Experts of a small language model.
Size: width 192, vocabulary 32850, 31.8M parameters.
Experts: 2 picks a token, a shared expert of 256 neurons.
Training: 262M tokens, 8359 steps.
Below are experts of layer 3 (counted from 0) of a mixture-of-experts language model. Rows are named up (a neuron's input weights, with its number) and show model dimensions 96-191. Each number is 500 + 40 x the weight over its row's rms, rounded and kept within 0 to 999. Numbers have three digits each.
Before each expert's rows: a language model's description of what the expert responds to. This comes from a sample of Wikipedia text that the model never trained on.

# expert 2
Possessives and articles. Possessive pronouns and determiners after prepositions, often merged with them, such as of his, to the, with its, and 's.
up0:432462441477560465547434438502510491581449503528509555494559539522432450459540502527556435475517454486487492482463403534468533570505512483500504528467478514496464576537485468448512507551460490536478500538523480495420520463529445520517534525483426501529477558527520409485450480552459491516
up1:550505497471516535492487499530496549441498542525524470505503511542464515545553497558559528546497521454436495559508463516479469456507498482562490543508430487446454543474492535527506465454409532569459447420478481392487495475607523464442456485478463529417482567497538554542542412480558458466
up2:548468559489508461535595448484480471506435449538561518474493479545453465501537394578484449502501563508521422483416509492567478459473500478516460489448456519560530494495474480436484569526474539603534491508456422509457446561597546529500515531463427516486460540569535589527506519516549476538
up3:439498556489503530506528458499543464537560491484551475547495504448497505537468482548527504594496504507490491465455549518499526468450479520499447517555567498493509561553522520497497444529507493569519492438485456650492493542515471507574424452402492516450464516463528500447487505495506456521
up4:557472585547448500495540504534557492430522427484450509485462491556521496482469497539465586554509510536477554484450535471515470512562492479525522482480481483444468451509447484503560522540510506521504454581564513524515482505468426491494511475487444523530483511507435530442521499468515474478
up5:439530544549450537515449508486523538476526545547452510469480522506374490501528509602525520475494530570498506550413474495518452492434562417473552512508496546536554480486496521518442526470518494521491469477414520472502511505485530511556520504542489446539463485445549439519486526476434479512
up6:456440506489513503470449432508469512486458466512493525486547479506513542541474432540469482523573526459531558516541525524547546363446506409477460479496442494507480498487495515477472534472518449533527441455513573496501451494483457445517564479495504491575468560547612525571459528473507453469
up7:505468568538513483475466536463478469477482494480434511492505483538527548399521531548443575490564536565575515447511501556506419512542466504471495551439541551470563526524541445442511513486494525537379511463491520561496514458539480475502501479542609545390471477488559490531548438489483503502
up8:498483480596537523520467456482518563533506478439507514454530495550557551538486462516510499444541491590483478473469515372440506453457524441558472532520445478476489553482502496526518452454489514537551502494580548478432488538491464460490512471454455521551553518475528486522480553614479467498
up9:493566512460485460472538520561492472510547480455501420496482501559511548506476436430570542526489520526533525551429542547497557467432535450481511493483515440500496531483517508523465533454477488480453541524493524537547486535503465473548413498491500540541533544593538530492469489471530488476
up10:487492483463425528494523470483481523479454465528570533495511547421466435476498523588585557508518505515550471521524516462532517491483617537489450511476484476500491489530514567523571486582449515540545527519473476476453467576501465482476457468449531431554509549554450504551476504534455432585
up11:520483603407501497535536583489497459498528500469520493513477537546495499453590469499532496511508484491445445470535543503455516489513480469526477448480494501510579497584497479493489469468473512537521556604492448472481561499465495527482507390492511502480418506434506527472506514559474454498
up12:509404472457483450594489468577519528499529514512544598529398519458536495425476537468530515511412482534482482517422500447466491560525495529522504481528550536470410489526549532510514542529492519513513456521501522525545525461449540492522484519493505522492465544449545507500518585542536481570
up13:472473507436530518522485500567553403518512474520507510530569494552505510504432600495469521496509481467537490517546520546549492499506519488489573577479519470526582503520517481473508460480404463485483461552522519406484482455422498503558503529506457536518474504538489485527433519559526482524
up14:424445465551509499486505492444496483474443494503453564536579473463432509462470545518556441471545443477467503581490438509512517506496555484591427528508500515458544521504482473564423431493481556497485524557543463517405430578500485497495496503480405501466551485569514474518446575522522518554
up15:518482513524501539542517451537478586534501472500503522521559530572483474478520418479495561466501486478497509513456455537505506492467502523533471592529502491434452560500453544540527421521503489511487452587527474436558489489478494553534512494549558464487532506433575457413473474497511491467

# expert 20
Birth and date openers. Opening parts of birth and date phrases just before a day number, such as (born, (March, In October, January, in biography lead sentences.
up0:456498488499542518563460492448464472382510464517500555485501554483451515445483481534510448501561548523552510491525449413473431525523540480506500523448506451524538479451501569560484424443557546543438575547490560556537462528508448511510451468566491472558569542496533561565494475532508499506
up1:502496504553481494469428485421498471491578452469452523403467444482480481471419460520499583468493509476525481574523462527552479475512522502480451533490576503564420516475547520637547515509421520452450480492502441433515582508531546458468429478441511523524532477555559450517494467522553501514
up2:393542464472498507542445511469528507486531555482483456563488528544489491527514525493473505525503430512467477463421452449502497506536494491532428470512429449508424513482491542510481502440462456449561516472527471519472553471486535484480486538497503461417547539553550466479490489515429466448
up3:498516509527501565531502532546476405476470579445457490538541492484486483528530514466483514474487486508478598456555478459471538506480476536422480500493495520574512472477546422509475529433456541527539482511428421480524482542469517495460527518521485555557491497504458492509501464496519550556
up4:435528528529508442436472489537520498477547490436434429486484532456505475422462509582487501479526430451502536517523459488515506459613480547474456511539480502446456473544465470551462535477466517529477475546587463483459545508456434483517502461529524510525494505511488502495555537493527487526
up5:492537499481522492527504466546528575512501523461541471504553531535493467540466572480501521468576549526452477561400491459504510489448563519489484568477571492531465546519489515437533479507486468439435477492467472494553486456467477564482509449566523518526481534461545517465465567508461492561
up6:519419546496537557536501543492525615491534522520495490604484405448471514469475535529508557436452519518468488501505552468568522491625537539587473504520562582462495508534511517588495471566551499528509544429545497485567501569496459485457501465447525476409518491448510473479530511499502505459
up7:403463503537492523369544521540533528439455546457503494512515471483441462541444522560475505482539500519504494460449526433501524483496573525541496428544498475500416532547481527523534513442452505490519512505530502484496584519469547513529491493567526452506499560461516494468474489455569477546
up8:461511533483584545517429517537466405528513508476447486506508441503396485474527499514536560520509508432511546530477475523461487558537516455526479461581442503585527474507487515496501546466486462523556476489476447499446512471536511456509467492475510573494405467455521453498434568489509450515
up9:490493534519503444524495441549536473489482453505542525460536536482433498452529523442582489430481441510467474548480559470546486500507429473482458413503445501444532479550484444549541407503495438498505481521529429504507525557463527493466475465472478529544444481457586524433505541469476536510
up10:543497537535510505499524502475508521499543435428501411534525458557505549501472443476559510486466494505489584582500477449525459461506522549505484479433441498507549559553527446529528458516520481499463400528531520498459458499552501573516485488491567539528444511491488561512513530565485558560
up11:462520479673567471467452427382484457534436564512500478428528477497504429513514451519471500518484497501519420482564422518549490485475366463493486515490576558512543507472528521551530520484563500509489504479477521496391494526477501509537473504481538534468472445441489494553510571539478489571
up12:484499507469475524513529510532585531485432462573503483530499557454449488507528510467446498495529395499475418503464538556520544479596513577508523475538505484508538467513461494460404424457438506470458441516444504465569477538482511532500500501589579578490502474504496537439460568481480584501
up13:454494480548516465475376464439483474512520555467455497529591447497499530522504531524552395495502500454508503471538436567451468495520522398487505499472495461548443467491457541500519476461522488464524495525517425493516509483485540537476476427506505502456479541557562554530473521514543553417
up14:529508579463483379483447490451479557519461500509462505414496523478444545518493502636468496448485526484539487527520402453520490457498477500579506450534398553484568537540496450580419461507503496473555493451548523502463502522463484627499438558482516526488474494554465583475464531475535498468
up15:451486580493519482552426515417590469514435466576494579558475454476520517451506499502489453433538430467488541490518452497515552512501518450525515435466426525495461485563531438520505423520500535528576539496448504534468457474460467594507516502490472463434424572460489592522526547456501530516

# expert 28
Pronouns and subjects. Subject pronouns and relative words starting clauses, such as he, it, who, which, that, and subject nouns like the film.
up0:421440531470478540464435460436495454465432497507515505478574529498515547446483511477533518493536485525437572566481512534487503444605500515530492540478497511443488503456502500471462491521582520537489540534464464491506529438497452512561500521486532526594525506480546493460581531498519521517
up1:524497524531440475525477484556601439443532487569517509478434504569509458499492584517545502535622497520479453548513522429561530480504481469487450422583552473511517529480483537588525504453540474470487458548486526498532511487508451506431556477517439476521441496484496429571541484453497412489
up2:534489517478499507504512474587474474504490464515473532520470535516500411531502498504482516452496459446477477542484518505545493563477503475537563506527517520557547607477456451464424527482570435546517421558465460456532505539500510541541447539544540506559468524419550499463454621492558493506
up3:503502474493495488552534512494581476569463529555531493509490474433482514523517533529550488507500426448506496457418544487657452532483442424487511451502473476502603490466409494443523440456505452528545517493484432476488492492451512511513537560546484489570491535536505469456496508479480495443
up4:557522508514509523517493475443563523511497514460448526560493548468552444541485544505513504489516463467506443502492517444549515449557583498466541449501505444519435482475523500449500435468508520525566536550480409475476545504521549501450609483525482497518411518517556486501505484423488491528
up5:484470466492492546536520469532472530502486437546454507528482490451337485491531496536482441504509458494506539479487486513554498536618461510542442503496486471556477523463484496516487493525477465516549495429491409474545517539507516535538477521513466527533468508533527539480523547523535531481
up6:524429556478482542554482384541501499515475482524518483486470518506512449438529477532511504472468497480399531520452513500554547427516487463509433489531441517539555540483456548532468597487551378608470492526479463463510506563489473502500526534506485543526508479526532514507468537512470449437
up7:477515601420520504525407469521473440557492543455479463489498533475501490511474460511583515539542531463500434495458537533441572531486530448510503493562473450524536433556477455500525520482476470456462531518512478466490466488456485504532494494537498477483521460463442496465509488514545501543
up8:547398499464494512501544511519515574526446560404528511487530570467479545516509550492478497525492513447493536565479563461491513525477521455459491410487454505528455479517541480509439489497526463539459546504505557531524480492473504535477531505559472468483491457497540445447492500518458448527
up9:462474523440509573472447507504567501486472463501491520512525525479536518533457506533516414555561521493500519520498498434468490464457500476501517507536425474503470515561539477499452476486483533531489494461567455502487532498578456550538483538470545531561455448481574530518611519538428512524
up10:518494501553515519461496502457553527418473528550523575510453516488460533515467474539530626534464484562490466474486537491544543515500431439486499482513529553491556626525451480515511516501529535524470506537528465529510516503471472514468472521527527508530524434505454510478520406543512442512
up11:504511464462518513536530462581532476518476447528491520496493531513412491512548488474575421490506572471530490455505549560490522478530474524503495459475451519433441468514496531494428399560479471511517473467503472470521550471499516442535562530545461543554488483458562538455381557465531492484
up12:443494502497488435548449483460493505476465434464551551503476502506481559472527531491476539542518510459444524551524491597445454509584460475443466519489510524533481493506468533521522516519490564568501455455539501558487476480495433466485469531467516520526537501527571415464476538519483556549
up13:499551485498527489490481534516456519503508483479533509466495508521527531455432513541497484498539448562507483577479486421537529471529519511523461501529501499485454502508491505491465459449464540524507578525554517511532514462489513573613541609478530594457468572488477405487490556558501478576
up14:495490514471495490479537437532533400412544515544465524473590586507563436470517470539533469525497483552525521510543499425509480475515533520514503513518466550511468496506449505542538431524568508496512494509485481492551546490535507624539629415594471481530523467458453546453532487509454469487
up15:509484553503534550471457455499493456469492456506533509474490504478532505515537451428563571524538506539610484543430520477500530473526536429491427464592419537532492546544459483457479515501460546528464481498541455463524493542510475520487431500469515569478470468515448503474482585534578497462

# expert 12
Noun endings before breaks. Final pieces of nouns ending a phrase before a comma or line break, such as slogan, squadrons, League, Division, and table figures.
up0:500433523479543500509473442501521475441461502471543506407492443467507526496553454513513519506473511496443467507524475497552519492598594555443571565519508480596433529525410541528478489470484565543520511494594511503510558489521504510570473534500553463473506486507475538527508534502563526505
up1:518495507495465451463471471478517556488526504510539488497550493546546497523484498488502492537475463459467474572490414498588483534573578486627457488458490558515480523595480495531492425533479498493474448504470448503451521526452489531563471497483531474529480467517512489530544556420482393541
up2:445471463436566452516460448543455493443519454480558500549563573468597527427451469527508487478522428465537527509450503491468413492540508467494472546457601498506529447476461497499439446467505467475460526473499468449454551475517428496474499460472492495497509519473567560441508464547485477510
up3:499461518541524391610456560498553508529511525469506468507492481520533546483501568552488521496475510500447560501481445502469507489553535480497493517551486505523460579534455475561528446541446493532434546471449505554459586506486539569469473579437522524491509504502483480485464477472491566530
up4:438471504486520413483491473470590491463577494515515566514464540510512515528509518514487526495586486464516523555474410461567522462477477457516494531512503493543518523463518491490509455504496501444439459560529486454532533528518446568555593496539448505464463476492528523547496537516607491478
up5:554459446494484491565489524467576499485480472484515482521463468461552534499389499507504517553487489491413521502423594483496540500519478461516497476520545561494527495507540495476499498483488462439468476446418537555505505490505524542495564398482494480464510512501519503506465545473493514498
up6:397425447484533512517487434506543400426420481467494547497461478494477497442524529496534522470527523496507462534450527577443508439505571475524533520447518507502564494497491482579479480492531470522452551467517484455483559534513448524495411500484493531483415534490498476487522502534454549526
up7:481457480574505497533483564497453499526481387450434540497453439472437498476575523526523494479546484481505455509483483457476458444466521465547489451445492518500496590548413553476419464472533458514477516490574381525455515463488496509516488454506530517532489508489539489518500538500556539428
up8:551426489525481498510496473508508403484461511529532499440482498547543469475505520496542363491597467483496584479452516498494518397450540537553487512498475552530538563504467484515510517534509522470525532513460462493444513516470514504535517477507484477534483509508450500455486525556551503580
up9:479524515543548509467484508518512569524470471392467439523505427522466490471429469529454513524462470486494588478434425477494473469555534407497508575488466547595507472565490512537456508535429506524525536517484471516491486538443616515465571518559467500457499533492496538541440600474506569427
up10:532486520460543514556440481452524514480520507479487489568452528489492477466542468556549455493551499537417517432454552428461508524523433526509454555548519477534532532543479549519484457464534519534429436512441498474483534500510466579573501489505512529523531540467466550463490533516488497497
up11:433496468526507412445464480502496469474522481542544488511487451489501472477561503512570508505497570517431480476432504441505497485549423459517446462445482480539523523526454479524485487541461572562509598557658458478489545494560512551494522517518520508538465487452537513518524508475507531477
up12:467536504465548513478529422460532486526473438531555425512538512504471398532547590503477442473524446481517490483466550486497543531489470453483507470610520472477455519530452507529552457494493554466456456501503435472509546564490443532482522478525535502517445493468534511455416481579524465526
up13:539554539501478501518472478548445490510466469500495523511473478518584480452512512485541479474464469477384467532453470504454520484542515422524514504465486473504448511463502534507498470624497483515505501521578477471508491494504453485494509475554511517387512443475511495452406453482461507539
up14:512478492391506514575458488523441506531505479497476414527504485500445523442582508593514457425514544531485472505486488580587509498479553449515397513526453580526482521558477504478527487540466470473502497527472481598540480509571483483455525521418502501481490580539521472521548527575478514472
up15:488496493514462491566455539451501534393498467437518513446447447533542482445471484526535516538460549486416518486461570478467530516408493511501502392483496399541530488518542477605537555491543489471532487452563441470497513599529496486551471508444500533522448514518475511513530538507447551489

# expert 26
Breaks and pre-number spacing. Line breaks after sentences or headings, and spaced prepositions or colons right before a number, such as of 7, by 5, Number built: 241.
up0:495530489418490510507512401477516495492500512498609476543457553496453553521519531483508455465547495527440541516531485560503527469496488588512488489490517471466450528443517491449545527519525510509460568460420504506523540533545473583433526546439524497504513590530484515448549513508512465444
up1:549562508551489422554521497440528444533463539539514507488495584476514503530462467529476481539586439521439546451397482546501544486432526439442497605497506510553509517495534477474461487522441523527490454493492487477476507510524357537456558468563491502504508480625466522493505484494471473447
up2:515510516510568464555527483493468495536461443442490478527495459516437466480503484496526545499435531425494504487510462560510569477573454548430515496495464474531553491483521543502544550461510465492505472490505550405498483478554533556491521416395509527560473545557541520476502485450552516508
up3:517501511457600516510436492521561465497476552484595572503486474489541543450538518466493470472475482524586548484522544609471432454521527541488450573557503443489519513571523520474493496479497443531510558470464537458489515461491451489524529471526515542480506523522525489477484465597538516456
up4:499433510420439534477422508437609491508499395469494477461496557521440483515458538464536486591571458577560442544519431454466523501516507554490416551487520470471499552514517457472489501525482528459488470536493509529407486458447508490576486492507523507511478444500540495479551443483509512442
up5:470479438459496451476516468444578514504493404544488463545459536513484508505444524503597532527584471514542467484543524470504579514531488513463492426473495562483407554498530463537506515565401455532481510499580468449495498529532535486536468487416454449520488438455488513493504501516533510547
up6:507516507450539519509486458468467496486538480474508472474502488512583565472447598573531511503506517534575548511457506532482469513527438471508532491469521476505542490522526560504493419491444493486521541489456508539502601492518518514541483505451541526497454459453547447487510496500524427575
up7:517538451459517474549505543479509518509518490459443546510471456529503463505458483488571555519447508528478419484403445541590469530509511477485472564497512471512521527464510481521504545555530446509512521520465529536484504508466430502497520510440457475452416452477594451556496477515446455566
up8:490450443500500468454511492485477564517511524479490456463423460468528485514551550520530540445469494512526476552448519532436498484463544518530523446575513549528556457414418508538519474541520506473446528445493469419508554469549481502480500464569492469518567391571472501512450492511484557505
up9:511520487516463514518494446460544484529507437407459468444467457481501525514529546555542518520443493501565483494549554542479540515493509451495480452481482432472538499534543543427574502441408463543439509464506480497494427483553513559489456467426453490523519515521543487520464451530547516490
up10:493482467488508523450473487468530432470518518514497522542497476473554487380504530516441473524550512535521521454434488425450533504509506589464491461520451462424555521491517543588515456467516447532563517439468555517474426497541438499563436454431529512466464547487502482551457502507482561549
up11:532508443524468526491538439460575470463482515436499553435540472467479433536390548440453508520507484538509536489419439546480541483544482475444506555459528481538455495507541503538499531521464439513501494526535480473561550474514452557496466459458571517556404482528517460519540504500428522552
up12:520525471469441496516474434496479483517523461503499574442521495533523566482460564482511497458522551498495438478537444466525553487583452486469476452548516446504555458543476490509573413497435543478531500537500521431512473469507488466485484524466454459433458482457483494476556480477492485521
up13:539438444546535463572452545567507504491570458450469510520628468428472547487533503582499536500454517568521519466524604465499493494497487532500501477533522498422503528502463492505485539505481541487549488457517498526513484443566470502547497432446551483503410454574477478445513464520528484585
up14:551519538527485500527537569491517558408497501440473564411509480482592484520480506507481532418523526549483441485485477474488439513554513454497546504491465466589526506541501407399526486518433533477513461516543494457533516514458493499530487428501514511452405478498529433533486465474503458485
up15:523441471457532539503516460450498523499501534446472495489487508472551621535497481472520468551483495515467572432519481620506566470487538474472465562550515465508544504548528462493524472479536437467547559574491493518525490475483499585424504476524477541497531552541427489462509479594400499482

# expert 1
Coordinates, units, sentence nouns. Coordinate and unit marks such as °N, °E, ft), in) in infobox and table text, plus ordinary nouns closing a phrase, like poll, correspondent, culture.
up0:483523582536500463518440483540537470475487459511487480455486500454435518412441508485548471490528435515502482549453380501454504502482493486490491481443469556483548467448411463491565514524462534476474512498475491456497532461501454536542493527543506450456436466555497461470437459578533479550
up1:472492497508526485523472515535560424461493457422488476475515550497505472513421556517476489504503560421430492498494482530488443509550410490556505573433475511538558500516435468461527468423547499557501463518477431436531524489541444512482502488519509491489484471535542480391475523481447475566
up2:418476585492482529443403435468439420473597449505469493500506526470391538514445553583566513471514480477526498496522452478470545505498492568544532511459481526479542484514521519441516508482504514443464478445526527532565536488525537595519507524499467517486517612512464470426476552469427442544
up3:529491504488515501504426489466536459433502410539438557555475450547407457471529529522492501569562469553513462484517521563603495469515482561494472503482495560500468583515476465509567549429453483553469521525517530559559478513473524547470568469526492491432488457529425466457517408500531534512
up4:437410536478531497484422462478529543511549447472518567503523437550502477417492478524574457545564522508507501566471579439472436485494503507526527545503452569488447475539375521566587477502491533534439510539507491466464523497461478514531521526487491519502535549477417540564444498542487489553
up5:504481523540518503438515498502514540387432482535469460546501528471537502479426518485485485537486505474476504469540529501533480516472538522469503417470512451474549522548546528476498506445536518505527430587435537428520524536495467475510510511576521537521488526435515469458453473469410473542
up6:529437595484466494534480507449444445471460480458482592490501458458550544484531499505540511558482473514495498534449479463491466464457546486521464498490538498493498490489430508530449466496528537595495448467500428489448519409486535588497479508489509595508532533513497559510412498473453469512
up7:462526595467475458501443428472561559448487495476508465533487544485560437446463520504534501459501526477512427493445469472439540485626511496550493435512463513539503464510447514546449472467509464478520448466536460482531513532544479461546512538522549567433460543479450514457479502581490510503
up8:476450437469451525467475441418444470489510507432475553445522570486516532476428404540483484515490529408427514465450453509501489400495502517453456552494556481513500518525483431502483476473498498492514500485528477477515491478531478530486513531495562557544437516462514472534509559492505491500
up9:483481487508575489551521513463491453530493492523484475483492514461491463528512464478462433447545487468546527524467494546518480556570440495523585453466545547474474477471479498512413486495510474539466531517506451552522476608528511483480531527449516510487492534489514589445535513440527587583
up10:492391460503485495591478523397482382501479537466502502484612426511543464544537459505546467534595559527481590486471490478484505511444495445483432518455483488464560570518491516513610514499463465463508508425511493466544528505476559578506480481482552518534504577457479535529509560510522492502
up11:511512439532490555497494529486530530420525496511424533486461476472495505483418528535510454530578529458502506517416473533496461511499473446580496562524466545516513481500464490536446520461449562526491467490540471493449545516517483554492512450536515536486484564558526470530538455509497485501
up12:469518494468475452518506494496523441490528469520486450502531453392517510490512560493441551532557484468507469469504501540513567455499523530541453502500494488548455477553436523478492574474446543536435499477498477455461518437482466583528521405502525550540464554517587500492567518478494523471
up13:582527537590564503522485493477470508481472441450558531484522477508549535447497496457476470452542527494516525621515489516496517485545488537598492499532441533513532514495517492482530539518496489535455544412490526502518498507498486486516589447576547536448522531523488493485475461535440459498
up14:440533427505571521450512467477531511494549536453495480503505510538486451476568464500511540480523475482515520559460465500435499443512479488551484545563534419540454497531383545587565477567500522554507431524561476508478552576508447548515449524590514525521429512465509464486455506542503472487
up15:451473522503439542538515498503545542513538476481550551531540487453463619522506542487465501505490524432451510456433469462536492467590445543538474528471491493476441450498483504527519446509497516521535504458468483405470444482517471489553615512581502484545473462520509441516536498505524479506

# expert 17
Directional to/into. Prepositions of motion or goal like to, into, through, against after verbs, as in rising to number 7, escaped to Spain, planned to.
up0:474429501511533517539495430461500555532478471506472512510557529478482492490462470489465458561453573582488491471478524422540511465524485433508459501548473520461474456508457451448490454561468475604474569481456533530532500518444505526506548500457528529435493484555549480435499517498536420513
up1:451429477457509477467489539439474440539458440485513438474613555490434519441558415525570482505499497457439506514485546520551444499525475464552528531513437517585504507567520509514451478514481491502533500470549504467475554535564522464513451525511500495484439486438518461474499534552457493539
up2:516530462484507461500445544462499499467498520430501461456478474450478441523490517531498497473523509548537530521480544450529515469444453594460491576437557494542509475505489484511510478419524528523504522533527512517459499425572454534485516534443516502519464527557459601502513449543487443525
up3:446495483573551487488505558497511544514444488506523493468472532507532473442522502430518588481475545492572587529520415489535440523536493561458454544477486494476432527419458512546449490572457480513494547571457541451505488570470497552500543448473507485485483624446511496446451585493518548462
up4:516460473521468504553519533489491478490586477493491483385495489406459484507514504556481518449508541484479515522524454489477518470511532394571463516507474563497392494538460544554490535589489542574489472432507492525497479490505495450485549476429521477495543508499567487439529511491530521651
up5:474492441544581515525498449565420513581504463439484527462546500494466444500445540530488457532565536498479413492560493469525523499563440536473475437506522515534487493432449494533522481433519464486448507450503544470479473452536453487525471566437476471583524599541419449499483477554522526527
up6:500511490496494500504481488541505460471557540459518521488533512500437497514509497525468493566498487443479478512466472478502537513472534415474468521512539409512441484501435555520504469466503502479500490476539434476402574492557492517492444512517452561474434472456474550530526532501496409478
up7:503538530518493457579495461517515514493492474459563529468492469536538399459473575443536426535555486389502451543503449487517471482532447560564473548517516516519513556464478481502519534508516503514470503522520517485428523446451522572494495499440511496473462530505425466453526453547525467455
up8:521520479507534477567511458516602496510446535471458530423477564564461561492528533461515519448502466518500483494342470527493442503545440472561481514507489513514540524433493545457527533571438476525501529522545517535518494555517533518528509472494496429478451529522500516515525546508519533472
up9:469400475513503478456492471495573409421475471472493566543475479469543459518506515446500460521502504450482463485433490426543525446558462494476495538519485494513517500515503449504568443482496468515478492527495525519467571509503469608561507514530498560585521507493528518536526536587448519428
up10:477380529468600475479480511505559544484395486538492480534529483484479544490486514467576549534461494504450503538468527489508453484526516505493489496470452497509441525500485465585516476516482484509494552445539439467416509553507500561567519568481483535511504561550479495488508512498472495541
up11:451539518505510516488507447513544467495521531479492511462513540479526531556459452523500522509545451497491489452333468479466533544492388432577435481476506500590542533520429439487492465494440509475388511504484444548458440511521469532465466483586547523570496490498463440500517498485520543473
up12:439514458432556466520524491511476554474499519511569466499504466495540509486507486534497480488512536437562412463510575520495494478569514496530490497537495468495492530508480447507550420504449603436452491499482464491432528442448486510491472501574554497528449562513511496473559501543452507509
up13:540477438491480482521484477544508553483459482515491508475442433530558453479531506482505478531514513445544490505526534517499564526456530476514484417515450485512542520493524458502520495551530488554481601520496502489499477520513471550447480486520459485503475445491444501555467385550453535553
up14:499492519492536514517498482554497483494535488411511500510502535468507506410550523458518490507527544465458511463534443471430487506399515474523491524475505524577542472501461450520442543526471535459444484508467528457525470453536555580492567435496505485474482507493591493548515445532403597497
up15:478507508521575502494501560526481467471511465493551412476529508547485485508557548508463486533471427454494410551533476427434505517503579482495501502476508557468509519550438523522508449516480447533519430545461523535462595531506444513506489546470470511599435524534515517457492571592471513542

# expert 10
Locative prepositions. Prepositions of place or time like in, at, on, during, near, often with a direction word after them, as in in North Yorkshire, in West Bengal.
up0:458434561466556484523477511522509499547476469449464571474495510483506484496482547491520533518551523486518524562503482469524454457481490502417450499426504476514551562545411480536602496487461499517503493480506570445522540478530448507513455533473494514497450488454479434521511521476530563458
up1:512484578505517483562504483488561430460541494485433520497509518528499557528593503557418573462503467555572491467571494476490417503468444582584535555560487488512410494556540508469532444500480484549550413458467500439518494444534545514479489511459531475463494476493484510489465462522527480606
up2:552518492523505545473458458517499549443544540459495457454516479501577521501481504455464503546565519529556464509487432454529438497504426440530476565461434529497496489551553468514564518509513490490505491507596524456449535482541538503506575397489556484470519390545486525510517527550501540549
up3:526498533481447437484470517442524619506510521491536595506434441514512558452500568523547461482516557510497470451438482460411465503481507511477542537520583447468406470484487504534549458425417456519488553509504473471517464493540524515504525521447452507471528498500527435522453478533463489540
up4:518383557528440451455511568459483511521578528516450520568495547492532563476537505495541514532532436491507548504466466426453485468478467552496520426565502491598566434576502493540503528539507480490448497529559492428565516473501546472526511554508490521504482344542477477479533433471550529504
up5:438479557452513472513498506507493506526460524492511545490546503546523573530524489491470492503495488464511495453471551527446449462542536562491530460510470445504486508467554417462492517455415446529529485526456386479500491494401520489492521536574499561488512541563522479483494510471445455500
up6:503521478509466601540470476475543487492564519485534482500529518508444463480488542502555534512508395451443493451524463580502520493530532448500481571504441492504514568602522531474513565457447514483454559544414501533495499506458537546454444465517481477429547534497482495442574534441495483546
up7:485459644502530447506446475450510437572495481492492539491510438512470521490538496506451479441474531481516495486507499579521458507498467568582454456485491527471453459479532548460528461483437484419473479490441515556583520558476520512523431525424511522534515504524583544495466476495465503478
up8:505508487466533469522534455537536537537537532545510466473468489488498522499494578556516495555591502499533437533490469475479562439485481533468449474445511553556473542664490517577556482484549494531521484558532472492467570483606467483531543556502550551507481489519541511502512569475515447546
up9:490524484480508522540465530489544507439524433478483530486481505474499538515554583565546421453519477472501517496496461501485571526429563481489487562466542522515499538541501483498603433534498515546508573499523443473475574536507468549520488530508489474548519536500521507510502519524504577476
up10:488518530538480509468493467456539599469465452462498516444551444548476469483407519460490512580518502540486473483549502526496607539512502462518501432453497556488485488507492536529527517458496499472496495569531517489533482471398474487491558451497491470473506515539472549532452560524495499510
up11:464440503464512533499468511513435545479437503562542542554470564469549526470544487505518497515527522438507413508479520437588489515531523453514532532516536482500475538511431521540510474518516477477551496504490458517514544500487517479531611446485420538552430500570471514457529456542429517515
up12:420513526496541523477493461506517506542459463487497499524513561476501424467552443484480466475488502514499511502448449453520465501543483513527507502452452491527470549524429491469484426454465445532471527518555439474528591565524493533498462467471493548482504472564547517422530477521490504453
up13:467541498480565442503434510498607567467573524531526488545580426536482442542451461507498467463477437551525463464485555520460471518478493505598497515491503454459458520512531522505559540476442546499413553516555483448492472551428501456502501488537478528380426573469502485434511460488468525554
up14:460426505447515457506419529548514529537517533527520530495559462505491459502564446491522447496493475462510527495479521529469485471506454580524527537466486481467554496493535461564553490445497467495466473491482459463505522510519576502495502520503483452428489546534567485511517482504459491446
up15:470498550481522511529451464383561543491496476457558463503472531495468454446472488510420523502484486485493512484472550583540571494495470460527477462502534514488429542484456515556569436466526506551496455542562471481492455545476442538466457562481496469428436482513492510550497468487468532519